python train.py --moe_layers=[1, 2, 3, 4, 5, 6, 7, 8, 9, 10, 11, 12, 13, 14] --normalize_top_k=false --beta2=0.95
Below are experts of layer 8 (counted from 0) of a mixture-of-experts language model. Rows are named router (the router's row for the expert), up (a neuron's input weights, with its number), down (a neuron's output weights, with its number) and show model dimensions 0-127. Each number is 128 + 24 x the weight over its row's rms, rounded and kept within 0 to 255.
Before each expert's rows: "comes after" lists some tokens at least twice as common just before its tokens as in all text. This comes from a sample of Wikipedia text that the model never trained on. Tokens count by the router's weight.

# expert 63
comes after: "in ", "In ", ". ", "on ", "On ", "based "
router [148 132 146  58  95 150 135 135 112 186 104 140 158 137  73  81 124 115 126  63 176 169 123 151  59 128 133 147 151 141 146 145 170 128  90  62 146 132  96 125 116 111 142 109 100 106 137 131 121 130 129 140 154 154 154 144 112 142 147 183 103 125 148 150 103 111 109 128 114 123  64  90 151 106  69  78 119  47 126 115 131 127 116 106 162 149 139 106 126 104 136 135 108 155 139 152  98 106  89 163 120 132  94 107 153 153 160 195  86 137 140 116 125 114 113 162 156 123 138  95 124 124  90 107 178 138  97 121]
up0 [114 140 150 129 121 147  73 129 123 155 116  95 154 113 133 150 172 140 129 111 147 151 107 109 106 130 129 149 192  93 133 153 136 185 141 161 190 161 109 131 149 151 133  91 156 140  88  71 175 123 118 137 149 112 164 127 137 187 141 116 136 126 116 132 136 146 164 132 158 134 140 137 160 103 106 103 151 117 172 103 164 190 121 136 138 154 139 134 154 149 127 172 103 142  72 134 143 148 122 125 139 138 131 129  85 135 196 130 115 142 127 113 132 130 118 147 161 134 133 126 134 109 128 149 119 104 119 160]
down0 [112 132 135 136 130 140 120 102  90 159 113 124 131 131 111 125 137 135 120 138  95 158 129 168 184 136 150 149 149 138 129 162 160 128 144 138 151 105 116 165 155 156 134 100 132 102 103 142 106 158 117 111 175 153 135 173 179 138 155 105 141 121  96 150 139 103 125 170 172  87 152 146 142 133 118 110 140 121 123 125 148 116 107 172 132 104 135 142 150 122 120 115 139  99 147 145 132 149 138 111 136 140 131  89 120 109 124 142 156 111 109 153 139 142  98 160 125 168 174 139  98 116 176 108  81 143 107 134]
up1 [156 130 179 101  98 130 104 156 155 114 125 148 130 152 110 126 131 115 127 100 121 140 115 130 191 159 102 101 179  86  90 120 148 136 186 111 147 172 153 141 125  89 140  55 142 112  84 130 116 128  91 157 167 126  98 103 123 125 112 165 163 137 131 126 130 150 115 104 104 123 114  94 117 143 155 137 168 114 159 124 131 136  97 151 137 139 150 104 129 144 110 103 138 150 136  83 151 113 145 123 109 115 108  97 134 156 173 181 122 127 139 114 149 130 135 138 113 111 116 132 138 138 132 129 134 163 104 100]
down1 [112 129 130  88 103 152 106 135 151 116 129 149 103 145 157 114 119 109 151 134 135 116 161 146 171 119 133 137 127 116 126 149 128 125 132  94 113 131 182 143  84 151 144  97  98 132 104 151  99 102 109 168 142 131 131 122 126 134 134 135 121 179 151 118 134 135  93 147 142 123 136 121 130  99 144 142 108 178 171  93 137 136 112 138 135 101  91  98  95  93 136  95 120 140 119 139 141 132 178 177  94 123 102 155 134 143 119 120 118 110 135 155 182 154 144 192 109 114 116 148 154 141 145 111 133  99 117 124]
up2 [128 105 109 114 136 110 116 179 113 102 112 140 114 142  92 123 119 137 110 137 105 107 152 166  98 114 134 126 167 174 122 101 146 151 100 154 115 138 152 107 119 102 111 136 127 142 155 113 157 130 148 135 135 173 115 110 113 117 147  97 179 147 109 133 117 114 108 102 123 100 113 129 131 134 112 179 122 123 163 141 105 129 182 147 114 134 138 103 163  61 131 130 123 135 141 155 121 110 150 143 108 135 119  95 116 142 104 116 141 170 126 135 131  88 123 148 156 138 100 147 137 103 140 106 135 148 115 137]
down2 [149 119 134 123 135 133 130 128 152 135 120 140 134 153 131 141  95 128 107  86  95 106  96 107  71 117 122 139 119 134 174 152  97  92 129 122 127 132 131 160  96 104 134 118 114 144 131 134 133 136 132 144 149 113 109 116 111 117 122 115 128 120 138  97 123 125 177 106 123 109 120 135 109 153 104 110 163 114 166 125 128 174 116 148 115  93 112 139 132 136 165 189 110 126 145 137 122  88 156 153 106 122 139 142 128 104 144 146 164  79 150 150 129 104 175 124 123 137  99 100 133 109 169 181 130 149 141 129]
up3 [ 98 173  90 141 131 103 114 120  99 131  93 129 178 156  95 100 169 146 155 176 190 129 159 118 107  80 152 120 150 145 110 126 119 154 154 139 109 120 132 159 134 167 130 169 152 102 128  73 145 131 151 112 130 152 131 139 119 182 123 140 146 126 123 159 118  83  98 126 133 157 150 110  98 117 105  97 129 122 129 158 105 146 103  76 164 162 149 147 144 145 138 114 115 162 100 132 108 144  93 126 125 181 141 122 114 145 109 104 120  96 117 109 133 140 128 190 122 121 142 136  97 157 103 120 176 139 140 154]
down3 [134 118 125 162 134 129 150 124 126 145  77 165  90 107 117 127 102 146 158 157 143 142 159 127 128 129 152 144 152 153 130 112 155 135 106 135 128 134  92 143 134 121 158 155 165 130 103 129 106 129 153 128  96 167 120 122 154  90 114 167  91 109 157 155 145 126 108 158 141 145 148 131 128 162  61  93 122  92 127 126 147 172  72  98  81 166 168 145 157 126  98  94 132 116 166 116 127 144 159 142 107  57 145 129 126 180  97 162 130  86 132 147  59  92 122 114 161 111 115  81 141 109 145 143 131 168 111 147]
up4 [167 135  97 118 156 156  94 125  96 131 137  89 165 120 145 152 124 123 125 141 134 135 141 149 128 154 173 164 151 130 128 150 121 117 144 144 130 140 121 119 126 169 143 177 152 125 181 101 137 128 126 125 142 157 124 145 143 139 136 115 157 132 165 122 128 161 106 127 108  66 115 157 141 124 114 130 103 121 125 109 146 122 155 113 130  95 170 144 152  70 133 158 164 172 116 136 111 109 143 151  87  91 121 112 115 120 177 159 119 116 123 109 139 125 130 165 103 138  86 134 108 142 145 104 148 135 120 132]
down4 [141  90 148 138 161 149 116 144 160 115 150 121 112 116 138 106 162  86 123 117 150 142 114 118 146 168  95 145 127  93 130 178 142 108 108 120 125 144 138 104 148  80 200 127 145 151 168 156 155 105 154 144 103 120 133 109 130 174  76 127 135 132 141 120 157 100 140 130 117  96 108 135 101 123 172 149 150 100 101  89 170 127 117 143 140 132 124 144 129 111 160 148 134 159 118 126 113 149 152 142 102 140 112 129 131 160 144 142 153 116 104  72 148 138 118 176 100 116  86  96 105 108 109 122  92 155 150  97]
up5 [117 128 141 139 104 153 115 114 145 122 138  79 136 122 142 165 115  76 127 131 134 139  91 156 155 135 117 129 138 121 129 131 194  88 114 112 139 173 106 158  96 188 128  92 152 154 118 135 148 138 132 148  97 153 120 164 157 112 102 140 129 112 117 144 149 142 137 145 130 158 108  69 132 152 118 134 138 133 130 126 113 162 140 151 126 143 163 133 124 136 130 115 136 147 123  98 110 145 117 105 113 115 119 160 150 157 122 152 153 119  74 116 189 164  99 137 137 128 131  95 112 137  98 124 110 144 127 131]
down5 [118 106  78 124 120 149 119  98 111 145 120 113 148 121 152 141 108 143 147 138 133 131 153 113 108 113 127 134 134 138 160 139 102 125 124 107  91 122 114 131  93 156 207 158 150 158 135 135 118  96 180 178 121 156 117 125 118 153 119 180 145 115 136 132 128 116  99  91 147  93 113  89 108  90 121 108  68 169 131 123 120 125 132 146 126 103 164 151  75 123 165 143 131 143  92 156 136 104 156 144 180 124  97 159 110 168 107 164 103 128 128 119 136 115 144 138 127  89 141 155 108 124 115 184 112 128 172 136]
up6 [130 122 140 124 121 134 119 131 127 136 122 134 107 142 130 118 126 105 136 151 108 130 149 136 110 124 101 102 153 127 128 145 134 114 123 120 145 118  99 133 114 126 138  93 155 147 138 104 124 123 119 166  86 156  55  89 130  66 100 135 148 125 161 180 110 106 142 155 109 125 119 131 140 167 106 115 104 115 179 158  89 131 125 130 137 157 125 135  91 167 167 119  78 154 126 136 128 182 107 107 149 144  92 158 140 128 159 128 172 213 107  86 101  87 156  96 144 129 105 128 136 132  92 166 151 114 127 136]
down6 [ 99 144 156 124 114 117 127 137 108 145 158 111 157 122 107 169 129 147 125 128 132 110 111 159 133 122 155 142 162 154  87 147 146  91 157 139 157 124 143 153 120 161 185 109 143 112 141  90 125 118 151  95 121 112 139  94 124 107 116 152 157 177 136 142 104 113 140 159 109 122 132 149 134 150 145 147  88 102 116 184 110 125 112  92 165 141 111 122 136 134 142  94 134 135 110 117 137 156 123 157 107 153 101 164 115 119 117 107 137 132 123 132 103 145 115 117 152 103 121 107 107 131 140 147 165 135 123 110]
up7 [164 133 108 109 121 121 143 134 132 148  82 140 132 147  85 152 129 153 189 102 179 125 134  94 123 119 152 102 123  82 129 132 158 138 154 115 166 114 110  93 175  87 135 123  92 106 140 151  94 166 168 160 166 108 155 106 105 142 141 136 100 135 121 183 115  74 134 165 136 123 131  92 134  83 137 109 133 123  96 155 149  92  90 134 162 149 146 112 134 106 147 124 111 125 119 155 105 113 151 156 178 127 109 119 124 104 110 149 118 128 146  89 164 110 158 140 133 117 145 102 139 130  94 122 126 139 105 146]
down7 [106 123 137 119 113  91 149 164 161 150  97 113 137 139 147 123 130 142 166 154 150 123 130 110 108 153  64 124 106 129  67 148 137 106 139 157  92 102 151 123 158 145 195 125 133 116  95 112  84 141 153 171 129 109 124 148 112 133 119 132 154  95 141 137 130 114  97 152 136 125 104 147 142  97 122 122 155 160 132 102 147 124 147 154 131 119 141 172 114 116  83 126 153 151 132 132 135 168 168 170 132 111 142 134 140  65 142 130 173 121 100 147 103 168 161 142 137 125 106 136 110 184 105 155 125  64  82 143]

# expert 83
comes after: ". ", "\n\n", "of ", "is ", "a ", "as "
router [132  81 110 115 107  97  76  94 120 149 172 145 182 180 109 109  81  97 194 192 150 147 141 120 131 123 165 148 181 154 125 168 159 126 120 138 135 110 115  98  94 129 135 135 135 171 159  95 110 145 114 137 149 136 119 159 106 143 177 145 139 121 139 187 121 125 162 113 167 158 125 186 147 163 162 123 105 142 128 127 110 106 125 136 133 184 109 109 152 146 126 118 110 161 148 199 107 129 163 113  87 102 117 105 141 125 123 122 155 103 148 131 128 127 154 134  97 120 154 107 132 119 146 148 102 143 153 126]
up0 [110  81 142 114 150 111 112 143 180 146 151  83  81 184 115 160 118 150 112 161 136 144 116 178 136 127 111 139 115 182 127 121 136 159 126 104 114 114 126 143 115 158 131  68 168  62 150 142 106 154 101 106  86 133 154 110 127 120 154 106 169 157 144 142 152 112 100 136 118 177 160 144 163 126 138 147 129 123 143 111 111 127 109 118  86 126 154 150  88 154 114 146 141 117 150 155 139 166 120  99 124 145 118  92 128  93 116 114 131 129 131 166 127  79 139 176 109  96 101 132 162  94 132 141 119 150 114 126]
down0 [102 141  74 112 137 146 101 130 108 133 149 123 155 100 135 132 125 146  87 131 137 166  96 117 121 126 177 181  94 141 156 153 192 106 142 118 104 140  93 127 124 129 190 101  89  88 170 155 122 118 110 142 133 134 129 147 115 160 132 121  96 136 123  95 130 148 131 109 161 133 154 106 132  86 131 114 107 129 130 130 138 129  89 120 139 145 131 136 142  97 101 119 146 121 156 145 104 124 141 113  96 157  97  98 137 114 174 164 129 120 112 141 153 106  97 142 175 120 145 153 122 100 145 165  85 130  98 142]
up1 [138  80 106 127  93 100 134 146 143 131 135 115  85 151 120 138 118 131 126 123 104 166 118 117 136 149  87 135 134 132 125 101 139 124 139 118 108  66 144 120 138 195 144 134 141 107 143 141 131 145 152 177  96 121 120 109 139  92 153 160 152 101 138 145 130 106 154 129 122 129 108 130 170 129 126 100  76 132 129  89 113 139 132 151 132 145 126 142 107 123 129 137 109 164 148 134 117 148 139 112 131 115  97  75 181 115 110 135 148 127 136 137 103 131 114 102  95 101 114 128 126 145 123 123 139 161 124 132]
down1 [ 92 150 116 107 127 121  88 130 105 110 120 142 149 123 129 121 132 168 105 154 149 157 114  95 123 169 163 134 132 129 130 141 125 144 117 121 110 132 140  77  88 129 120  83 144 112 147 141 125  96 129 111 138 158  96 162 100 117 127 145 104  91 115 143 133 105 108  82 138 151 120 151 107 117 133  95 137 115 133 124  90 109 134 136 116 132 133 125 148 136 148 124 170 126 138 154 105 130 140 128 121 113 144 124 159  96 139 172 152 134 120 102 113 133 154 126 151 171 144 146 150 213 131 139 136 102 174 104]
up2 [128 115  84 120 131 103 118 119 129 145  88 120 167 109 125 169 132 150 137 135 138 134 155  87 142 132 159 151 148 145 108 152 129 140 148 121 111 101 102 147 154 137 138 131 159 137 126 108 110 105 123  94 123 162 128 148 128 155 148 110 107 142 134 143 152 156  90 140 142 112 144 161 153 120 135 149 109 163 164 160 184 148 144  81 105 101 152 116 142 107 120 115  73 130 147 150 105  89  96 135 103 127 205  88 114 147 173 136  64 125 133 131 130 134 106 114 133 151 158 144 132 171 119 131 111 119 135 106]
down2 [140 153 100 135 105 142  60 135 170 115 144  84 162 110 153 141 114 152 135 117 133 142 110 101  96 140 111 116 160  87  67 140 147 138 135 103 139 123 151 151 181 121 142 159 100 118 146 100 132 146 114  88 146  92 118 144 134 147 101 127 120 154  98 103  92 103  82 122 153  91 112 143 146 131 156 151 121 169 169 126 153 153 175 142 128  87  96 116 140 132 110 121  93 163 199 115 195 145 119 124 103 128  91  99 132  85 143 122 107 123 130 147 126 134 145  94 125 138 142 105 115 142 138 116 110 116 167 100]
up3 [164 132 126 102 145 107  92 122 115 136 107 107 124 110 150 133 144 107 133 136 146 139 101 125 131 131 155 126 127 112 128  85 157 158 119 107 136 135 143 120 141 136 131 100 109 144 114 120  87 115  95 135 114 154 110 109 136 100 150 162 164 129 116 112 125 170 134 117 124 116 105 159 111 107 107 114 106 155 109 108 120 145 135  82 116 127 111 136 102 179 149 139 144 115 100 152 113 100 152 128 112 115 179 115 134 157 136 149 107 118 126 188 145 127 164 146  89 128 120 186 126 149 190 127  89 133 128 166]
down3 [133 105 123 138 183 154 119 151 134 133  91 107 139 127 114 123 110  72 109 143 180 129 153 106  85 113 136 107 116 133 146 130 128 108 118 147 147 101 140  95  86 158 150 111 136 143 121 138 109 157 166 140 131 138 146 140  97 107 181 145  99  97  94 132 139 150 120 101  87 121 128 122 137 109 162 125 144 149 127 137 130 127 120 117 123 154 143 134 132 130 152  97 137 146  91 141 142 165 167 151 122 143 143 103 144 142 133 173 130 101 133 144 113 113 151 151  75  78 125 180 195  95 139 148 141 145 110 111]
up4 [110 142 140 103 130 103 102 104 148 135 141 114 133 121 130 109 101 108 150 119 100 147 148 130 110 125 117 144 137 126 156 125 138 151 153 109 165 115  92  86 126 158 139 198 142 132 129 163 124  93 145 119  97 177  88  96 125 135 147 142 144  96 184 134  96 182 135 116  91 122 148 156 134 112 161  94 118 161 152 111 126 134 127 119 119  75 133 137 139 137 142 109 122  93 118 118 158 124  95 112 108 145 150 141 109 135 184 126 133 133 148 161 126 128 117 128  67 137 123 152 111 134 137 153 118 114 132 130]
down4 [104 129 130 138  97 163  87  85  96 142 107 145 162  97 118 124 135 130  87 112 136 164 141  87 136 112 170 203 153 149 126  94 176 134 118 132 141 110 134  69 113 129 140 149 167 120 132 139 168  99 128 115 100 132 123 160  92 125 152 158  99 130 115 162 164 110 139 135 112 108 108 125 169 128 143  71 127 111 106 151 157 116 178 149 125 141 116 122 149 137 146 151 126 109 131 136 184 111 144 103 126 119 120 118 117 131 130 144 119 151 128 144  99 110  98 156 147 156 156  99 118 141 107 168  83 120 173  98]
up5 [ 90 126  99 122 147 123 135 110 124 141 104 137 122 155 145 127 133 113 160 131  99 139 157 132 106 103 172 157 117 155 139 168 130 102 135  66 124 130 129 103 171 204 123 127 136 111 175 130 140 101 123 154 114 141 101 129 116 124 113 148  81 114 129 120 119 116  99 168 127 163 139 175 135 129 104 126 118 120 185 122 126 139 114 110 135 104 110 135 126 130 153 163  89 108 106 124 116  98  98 171 131 112 115 152 115 128 139 107 106 112 126 126 177 157 111  74 105  82 192 118 124 149 117 109 143 159 107 122]
down5 [163  95 109 135  98 131 140 127  96 118  81 157 125 116 113 125 123 139 124 116 131 129 128  96 106 114 109 111 151  94 120 146 139  88 128 132 121 139  92 122 126 116 158 133 137 126 118 111 136 144 145 121 166 112 127 122 118 147  73 143 113 126 112 169 162 112 107 114  91 113 119 178 163 154 141 120 118  90 100 119 157 141 159 108 106 142 120 112 165 191 139 134 128 143 118 110 118 149 160  92 124 108 133 115 149  90 113 125 121 187  98 151 126 151 119 128 105 135 164 119 103 134 129 149 118 141 120 168]
up6 [155 124 124  95 130 123 158 142 147 133 136 116 121 137 132 103 141 133 155 125  95 134 127 141 158 145 137 138 134 134 130 128 138 134 136 109 114 103 116 100  84 125 137  88 151 151 135 116 159 110  97 136 111  92 109 118 123 118 122 116 113  98  96 136  92  87 135 134 162 149 163 142  92  84  96 138  55 108 133 127 105 126 117 116 176 134 131 162 113 159 134 124 136 130 148 148 100 112 138 155 154 116 125 108 114 117 168 147 116 120 142 136 149 145 107 139  86 124 146 100  84 133 109 137 153 132 132 111]
down6 [140 148 120  93 130  93 149 151 120 104 111 125 122 133 120 141 121 108 161 144 128 103 155 134  97 142 117 143 102 140 147 125 125 129 162 107  81 129 134 143 166 109 149 113 137  87 152 107 144 132  62 142 125 106 111 106 102 152 172 139 111  93 111 173 112 128 110 141  86 105 147  96 181 134 132 147 118 114 161 126 141 106 134 137 134 138  99 133 147 102 105 113 122 133 115 162 127  54 124 138 132 122 115 110 102 102 118 107 147 160 106 132 130 126 152 178 139 124 129 144 156 139 131 163 155 117 184 169]
up7 [114 157 128  56 142 100 137 135 136 118 118 115 188 128 139 151 142 168 143 170 154 140 116 127  89 135 127 133 128 126 145 119 103 115 136 123 122  84 133 149 134 167 151 104 142 164 120  88 126 151 100 140 144 104 113 152 159 130 134 115  78 121 133 141  82 102 140 122 123 178 141 100 106 143 144 113 105 139  86 149 173 136 113 153 116 132 114 155 145 108 109 127 152 166 113 147 149 157 114 156 124  87 139 100 128 149 117 104 143 151 163 129 103 123 137 119 155  96 129  64 147 115  98  68 129 139 140 108]
down7 [116 118 139  98  94 127 118 151 129 136 133 111 112 118 152 151 105 129 144 164  82 136 115 119  78 137 131 153 170 159 131 129  99 178 136 111 127  94 164 116 120 130 141 109 118 102 128 127 176 119 131 141 100 126 144 108  79 132 132 131 135 146 101  92 108 103 133 163 105 120 122 119 148 126 159 109 166 132 147 152 131 140 133 133  68 124 124 128 142 170 155 147 127 110 122 137 130 105 127 145 109 188 170 127 131 162 115 129 124 127  90 136 172  98 144 128  76 181 109 165 116 130  94  95 129 158 158  83]

# expert 80
comes after: "in ", "of ", "'", "\n\n", ". ", "on "
router [104  88  96 109 128 159 114 112 100 136 175 144 137 125 142  68 114  73  70 135  93 165 185 104 126 133 136 128 164 134 130 171 137 142 122  86 171 140 137 111 130 134 141 143 142 144 146 167 108 154 161 119  81 123 124 123 137 157 146 138 105 112 125 174 123 109 107 138 150 150 140 139 130 141 118 155 131  77 121 103 144  88 108 146 140  88 106 133 138  74 126 118 143 168 136 132 148 125 107 134 124 118 109  83 136 135  94 111 140 132 140 131 139  95 148 145 119 146  96 135  80 134 121 122 139 118 123 121]
up0 [108 141  99 131 143 104 149 110  86 142 115 125 129 130 117 123 108  41 116 154 104 143 137  97 107 125 103 148 155 143 108 159 129 108  80 134 126 156 133 150 152  86 143 140 173 146 111 145 127 141 135 140 110 127 116 144 106 102 128  75 164 114 154 164 153 162 120 173 135 134 116 107 130 136 144 109 127 112 114 145 125 190 134 120  57 108 111  91 186 113 106 116 107 133 133 149 111 119 128 115 114 127 168  84 119 129 121  96 102 134 155 145 144  87 159 136 156 146  84 153 122 135 143 116 146 142 140 140]
down0 [ 94 139  49 126 176 132 100 101 143 123 157 145 109 121 155 153 117 165 148  68 113 119 113 102 114  85 113 175 137 157 137 160  71 179 154 109 120 125 110 153 149 133 204 137 127 128 137 114 177  98 132 163 132 130 134 109 141 134 103 108 130 126 134 183 109 110 101 152 142 134 122 133 150 102 174 134 160 113  87 127 115 128 104 108  95 132  86  96 127 121 147 128  95 163 143 128 128  89 136  77 120 114 108 113 113 147 153 106  64 148 169 123 117 129 157 116 114 148 115 127  96 168 120 127 152  77 153 117]
up1 [109 161 121 155 137  92 137 116 113  83 153 128 140  99 159 114 126 146 133 139 119 111 119 137 119 157 108 139  78 104 131 142 171 120 135 115 117 128 114  99 124 126 131 125  95 140  84 160 146 143 134 100 130 106 149 164  99 106 116  84 151 129 151 112 115 123 159 121 135  99 115 130 145 166  84 124 146 102  74 113 141 128  63 152  92 103 167 136 112 121 104 113 171 109  91 147  95 126 127 172 134 161 140 157 146 142 121  95 131 157 126 126 124 142  99 142 118 122 159 161 141 135 144 116 134 113 134 112]
down1 [146 153 154 142 122 103 131 136 143 145 102 123 147 110 129 162 103 141 132  93 138 130 119 145 105 161 113 122 109 115 146  52 101 110 150 144 151 101 111 111 105  89 223 114  92 120 123 136 120 137 104 146 139 158 140 132 115 124 140 128 174 131 109 147 108 162 127  91  86 107 172 160 168 107  87 137 137  97 131  93 130 121 117 113 117 151 144 158 108 129 110 102 136 117 110 159 126 138  59 121 145 155 153 106 114 147 114 152 124 118 160 143  77 126 165 139 132 116 140 158 114 120 143 170 111 111 122  94]
up2 [ 99 154 130 142 106 147 113 134 122 117 126 151  99 134 116 130 166 138 102  78 129 142  89 114 114 125 146 120 115 124 130 117 116 145  90 121  77 122 134 131 172 131 124 126 140 113 159 127 117 128 109 140 139 159 131 136 133 107 138 178 157  80 126 127 107 123 128 149 164 119 102 115 124 140 116 137 145 125 122 153 123 133 141 145 110  76  97 131 128  97 133 171 167 125  73 167 136 122 143 127 147 146  99 116 143 105 147 112 129  98  89 131 106 143 124 127 104 136 123 153 128  90 138 107 124 132 123  96]
down2 [133 127 131 171 126 177 132  92 158 109 137 151 106 137  94 124 145 124  98 110 135 142  91 137 118 120 131 146 111 134 107  79 116 115 150 158 107 136 100 138 128 142 213 144 146 110  99 146 171 119 105 126 165 176 114 117 161 128 114 181 130  76 170 108 132 134 115 167 141 135 137 126 137 159  49 127 132  97 147  89 148 161 147 101 116  69  79 140 121 158 153 112 102 111 103 151 182 139 152 132 120 104 107 153 177 118 149 142 111 111 111 119 130 120 123 135 112 144 114 139 129 109 176 122 129 133 160  72]
up3 [108 143 136 116 122 118 116  96 114 161 161 105 116 114 130 125 113 150 102 105 118 171 128 108 131 146 142 121 119 109 162 153 129 130 177 134 178 122 133 107  96 124 135 108 128 132 178 118 120 162 105 139 149  69 132 148 142 103 118 145 125 136 177 160 141 186 146 120 136 122 128 109  83 143 135 103 135 140 124 130 145 105 115 113 120 156 138 130 130 143  89 128 148 144 137  84  74 131 151 122 130 160 146 109 163 157 131  80 147 124 139  81  89 100 117 149 127 134 137 123 137 103 112 158 130  97 148 134]
down3 [123 127 127 159 122 141 160 107 110 134 116 135 133 116 139 133 113 108 114 108 136  95  87 130  95 144 119 133  93 132 109 146 135 143 123 142 169 130 134 117 158  91 171 115 125 145 132 101 162 132  91 107  93 187 140 141 109 140 122 135  86  91  95 128 139 141 112 130 155 134 112 163 137 189 118 154 106 138 113 163 139 142 120 181  93  72 110 129 115 103 113 129  96 142 106 136 125 143 159 146 148 127 106 125 158 120 121 133 129 139 121 137 118 159  86 141 103 145 109 121  74 130 101  94 137 153 124 148]
up4 [137 117 134 129 112 121 179 140 102 105  85  81 108 122 124 129 114 106 122 159 116 109 141 126 141 141 131 139 144 113 122  92 165 152 134 132 144 144 177 121 153 118 143  89  96 138 112 103 129 168 128 108 120 115 145 141 160 122 107 107 101 107 106 124 131 131 133 164  90  83 114 107 128 102 104 156 103 118 121 135  96 155 161 147 136 139 123 125 139 115 105 124 169 120 117 159 115 122 139 170 111 107 129 116 120 101 130 131 136 164 134 129 142 111 133 111 200 131  88 114 166  96 115  79 143 144 144 147]
down4 [140 145 130 124 119 123 153 143 123 142 134 147 139 125 169 156 154 112 116 162 115 133 135 121 133 147 147 134 113 150 149 116 151 162 136 134 111 151 123 107 127 145 161  95 104 141 163 114 153 147 142 152 101 139  91 124 104  95 110 134 166 135 126 119 132 102 133 119 135 115  96 157 127 101 137 104 123  96 130 124 141  87 134 154  83 106 122 128 112 146  83 135 194 104 111 108 112 139 142 118 123  86 152 151 121 140 133 158  84 167 152  83 102 153 149 129 152 121 136  74 137 126 132 126 164 142 135  95]
up5 [ 95 125 135 115 129 153 144 118 127 158 174 124 109 119 168  80 168 121 147 114 113 133 157 122 145 116 125 144 106 120 126 167 141 141 124 112 141 125  80 154 112 120 134 143 163 153 138 138  96 141 160 140 123 113 162 145 126 108 131 106 100  91 154 163 150 138 136 163 149 148 114 154  98 160 150  91 136 157 130 129 144 103  86 104 138 160 171 118 153 107 105 104 140 105 124  77  77 129 136 140 126 108 131  96 118 139 128 140 125 136 135 103 101 110 117 153 120 148 104 157 105 154 136 127 127 143 126 140]
down5 [108 105  98 144 134 135 181 145 152 123 155 125 125 133 125 150 131 107 148 140 106 104 119 132 102 159  72 160 152 111 105 129 157  84 122 174 122 145 129 123 125 122 161  98 112 149 121 114 118 109 124 179  83 175 131 141 133 115 136 150 144 121 141  87 168 135 148  94  94 167  93 127 118 125 130 126 131 129 131 133 130 146 107 129 114 140  89 168 138 152  98 119 103  87 174 115 130 112 139 157 137 112 152 171 143 114 118  97 140 151 130 100 109 121  94 114 152 121 129 180 198 118 138 132 115 177 120 153]
up6 [ 78 142 103 110 154 152 121  93 117 119 135 154 150 109  73 141 134 126 127 122 138 147 156  67 124 118 129 163 119 119 150 158 106 138 119 148 110 140 121 136 135 135 133 141 133 116 104 126 115 138 116 123 116 113  89  87 127 152 162 114 132 100 157 113 113 165  84 128 102 159 171 153 176 119 140 107 109 137  99 181 115 128 128 163 142 120 139 178 138 141 125 144 125 107 123 145  99  77  87 112 123 131 112  82 103 159 159 132 122  98 151 128 129  97 108 103 146 206 156 116 102 183 140 132 132 114 138 104]
down6 [117 120 147 108 155 133 133 139 135 113 122 136 127 122 107 130 172 137 132 139 118 127 167 137 125 151 143  87 142 110 151 103 179 142  92 122 109  94 140 117 119 133 189 117 141 113 128 140 105  87 110 141  94 137 128 152 104  99 103 143  95  77 146 178 111 135 116 136 114 119 113  83 132 129 123 105 162 153 105 106 168 142 126 155 121 135 139 110 123  93 131 153 138 150 178 151 133 112 164 124 105 130 132 122 178 140 142  78 145 110 168 124 133 155 171 121 132 137  82 126 148 148  80 101 103 108 131 123]
up7 [135 144 114 110 140 138 176  91 134 129 153  89 108 120 142 156 125  79 126 122 152 119 126 158  98 135 180 151 108 135 126 177 136 159 105 135 152 115 160 130 112 155 130 138 143 150 132 116  93 162 157 127 185 150 133 171 165 115 109 121 109 142 131 159 116 129 172 115 136 165 186 201 128  84  93 163 161 101 147 120 161 117  94 112 175 106 139 102 104 132 111  92 148 139 128 119 120 154 105 114 130  85 144 130 180 179 105 106 145 114 130  70 119 124 139 111 135 145 137 120 170 125 114 148 110 105 133 130]
down7 [116 119 124 109 138 108 131 127 142 120 110 146  74 139 131 137 106 161 146 123 169 128 130 140  76 118 122 120 101 163 141  83 175 132 116 137 127 140 130 103 137 120 173 139 115 134 136 143  93 124  88 124  91 140 114  81  82 118 156  90 118 137  98 133 151 164  78 143 107  93  75 138 117 171 117 134 151 115 128 133 130 135 162 125 129 159 145 140 113 129 111 126 106 129 151 119 107 124 137 187 123 126 100 172  52 116 126 110 132 123  89 104 145 115 155 143 140 110 132 168 153 120 144 107 137 153 101 114]